python train.py --d_model=224 --n_experts=32 --d_shared_expert=0 --activation="squared_leaky_relu" --moe_layers=[2, 3, 4, 5, 6, 7, 8] --normalize_top_k=false --routed_scale=4.0 --balance_loss=0.0144 --init_std_router=0.0334 --norm="rmsnorm" --optimizer="adamw" --beta2=0.99 --seq_len=256
Below are experts of layer 5 (counted from 0) of a mixture-of-experts language model. Rows are named router (the router's row for the expert), down (a neuron's output weights, with its number) and show model dimensions 0-223. Each number is 50 + 15 x the weight over its row's rms, rounded and kept within 0 to 99.
Before each expert's rows: a language model's description of what the expert responds to. This comes from a sample of Wikipedia text that the model never trained on.

# expert 15
List dashes and year digits. Line-start dashes in infobox lists (- Houses:, - Trucks:), first digits of years and times (2017, 1971), and commas in dates or titles.
router:57 65 56 62 39 49 60 41 38 23 53 43 35 64 57 53 29 37 64 58 48 79 41 31 55 51 49 64 56 73 84 58 49 61 45 41 55 31 64 37 27 41 55 27 54 63 28 53 35 72 46 65 58 47 24 57 55 44 25 40 36 77 45 58 69 47 60 29 56 30 49 65 19 70 71 55 29 62 57 43 27 43 28 67 56 43 56 41 44 56 55 42 62 79 27 51 42 53 51 42 44 44 36 50 79 33 38 46 62 60 32 43 57 52 66 43 60 59 58 25 80 66 72 38 49 28 29 47 45 62 73 71 52 84 75 53 71 51 55 38 29 56 82 54 40 44 45 72 44 73 80 41 52 51 32 76 48 34 38 35 44 67 60 32 54 46 68 48 44 31 46 56 44 28 92 08 72 41 41 47 75 53 55 74 62 55 34 61 49 47 61 52 63 40 39 64 30 66 60 56 45 85 26 80 45 45 59 29 47 41 67 42 57 78 60 42 54 25 50 50 68 54 57 52
down0:84 59 65 86 60 57 73 47 43 30 53 54 67 33 26 37 49 84 38 23 64 36 42 61 20 41 52 47 57 31 79 43 58 45 38 28 37 29 68 52 46 35 96 71 50 48 66 45 48 16 45 60 43 64 71 57 47 28 30 55 35 54 28 64 51 64 41 87 50 50 80 44 70 41 46 46 55 20 19 44 52 59 44 49 66 58 36 54 70 41 43 47 69 73 61 48 64 45 59 33 61 66 35 56 49 32 44 65 76 39 56 81 63 45 49 47 21 29 53 48 48 54 64 56 50 35 27 78 54 44 59 42 64 45 27 39 29 37 87 34 53 79 54 52 62 74 57 59 51 44 43 41 53 59 51 47 70 64 55 35 40 52 68 54 45 45 18 34 26 48 31 34 47 72 59 59 59 51 56 40 32 52 50 40 38 36 59 56 39 55 39 49 54 49 45 21 28 45 43 40 74 20 50 47 46 71 35 52 53 50 50 67 65 48 37 69 40 48 33 63 67 55 41 26

# expert 23
Line breaks and participles. Line breaks ending list or infobox lines, words after "was" such as born, known, according, and prefixes like pre, mid, inter.
router:43 32 55 58 70 26 44 45 48 72 62 45 43 56 43 50 08 53 47 38 43 61 59 37 42 45 33 43 40 79 67 46 56 62 35 68 61 77 63 67 47 34 62 61 35 69 06 55 23 70 34 50 32 23 37 40 34 30 33 59 32 35 35 44 64 58 54 41 45 67 58 53 24 52 32 54 43 57 50 50 43 40 50 73 31 58 60 54 82 59 76 84 53 48 26 49 65 41 59 68 38 59 34 53 46 42 77 48 55 26 51 49 42 51 52 78 14 58 59 37 74 31 75 50 34 61 66 71 36 72 32 56 32 25 52 38 45 55 48 51 48 47 58 74 61 40 52 66 32 70 60 43 61 67 23 71 34 21 51 67 25 60 19 35 34 50 36 24 57 49 49 66 48 16 51 56 67 59 50 47 44 26 69 66 67 48 52 66 46 41 56 37 45 40 57 43 64 51 46 30 63 27 71 79 47 54 51 46 49 66 47 62 70 51 60 66 54 68 69 23 52 27 57 56
down0:57 44 39 77 71 48 40 57 42 45 61 56 41 37 34 79 17 42 44 39 51 34 62 86 54 41 61 44 47 38 64 49 51 49 31 56 63 51 55 74 94 57 38 44 31 46 31 39 85 57 57 71 13 64 55 67 52 50 36 66 61 40 56 72 46 48 22 73 22 27 80 42 51 54 60 61 36 37 24 16 51 52 40 44 51 44 38 57 41 73 42 63 67 46 44 67 51 60 61 30 52 24 46 57 63 52 81 49 73 51 44 56 96 65 49 39 42 61 86 49 59 41 39 40 39 34 51 22 34 72 73 40 54 35 45 40 45 47 76 50 44 57 53 74 54 48 75 47 13 27 46 59 33 47 57 44 59 60 37 74 76 68 26 61 28 74 67 60 39 55 52 39 52 60 68 52 37 34 54 40 41 55 48 45 52 65 24 60 52 28 33 44 48 60 43 75 41 25 32 53 54 42 55 42 69 47 66 44 46 45 48 56 53 68 44 62 31 30 28 45 61 49 53 54

# expert 4
Space before numbers and articles. The bare space before scores, years and dates in tennis and sports tables, also a, an, first, and capital letters U, A, O.
router:53 56 71 50 63 59 28 81 54 23 52 54 28 53 75 42 74 52 60 56 50 67 74 53 60 53 51 57 49 54 49 24 60 42 43 49 63 58 51 45 68 08 57 65 40 40 66 61 36 72 46 42 46 37 66 66 59 55 60 26 82 51 62 85 49 38 41 62 47 35 56 28 76 28 66 41 43 49 62 48 57 17 46 50 66 63 36 56 60 58 41 27 61 47 29 65 43 32 26 47 41 42 20 23 40 28 67 66 39 46 47 34 55 59 47 24 68 64 34 44 45 37 80 45 56 49 46 42 56 34 31 50 63 29 57 71 34 36 34 44 51 51 68 42 64 11 54 49 60 24 40 30 42 53 38 24 83 44 64 78 63 70 27 55 41 15 53 76 61 48 58 42 45 37 53 31 48 63 44 26 36 53 35 27 51 41 37 43 67 43 27 49 24 35 62 36 41 49 60 66 32 50 40 53 71 57 53 45 50 32 60 54 52 50 25 43 28 27 45 56 63 21 48 21
down0:78 63 54 84 43 53 34 42 65 42 57 61 77 56 48 38 47 38 49 37 53 40 66 33 43 36 60 61 53 58 43 31 37 32 67 64 76 66 56 34 61 66 55 47 47 75 66 52 59 75 38 46 56 45 23 26 41 54 57 62 66 24 51 14 44 36 54 38 47 47 88 61 36 60 30 36 34 44 38 48 60 59 63 44 46 47 24 46 49 37 34 50 46 28 35 44 19 78 47 39 49 30 51 45 48 43 75 59 53 58 56 52 48 77 73 46 23 00 45 26 42 73 40 39 69 45 38 49 51 26 47 52 50 57 56 53 36 57 43 33 46 47 44 82 39 68 58 51 37 39 53 60 19 57 44 36 60 48 54 47 83 56 46 36 50 31 39 42 30 60 43 43 53 47 71 48 31 49 44 55 51 41 45 53 79 70 71 56 61 38 14 60 36 76 47 34 65 41 67 77 29 40 42 67 44 53 37 51 33 42 44 61 94 59 43 43 33 27 84 84 50 36 60 61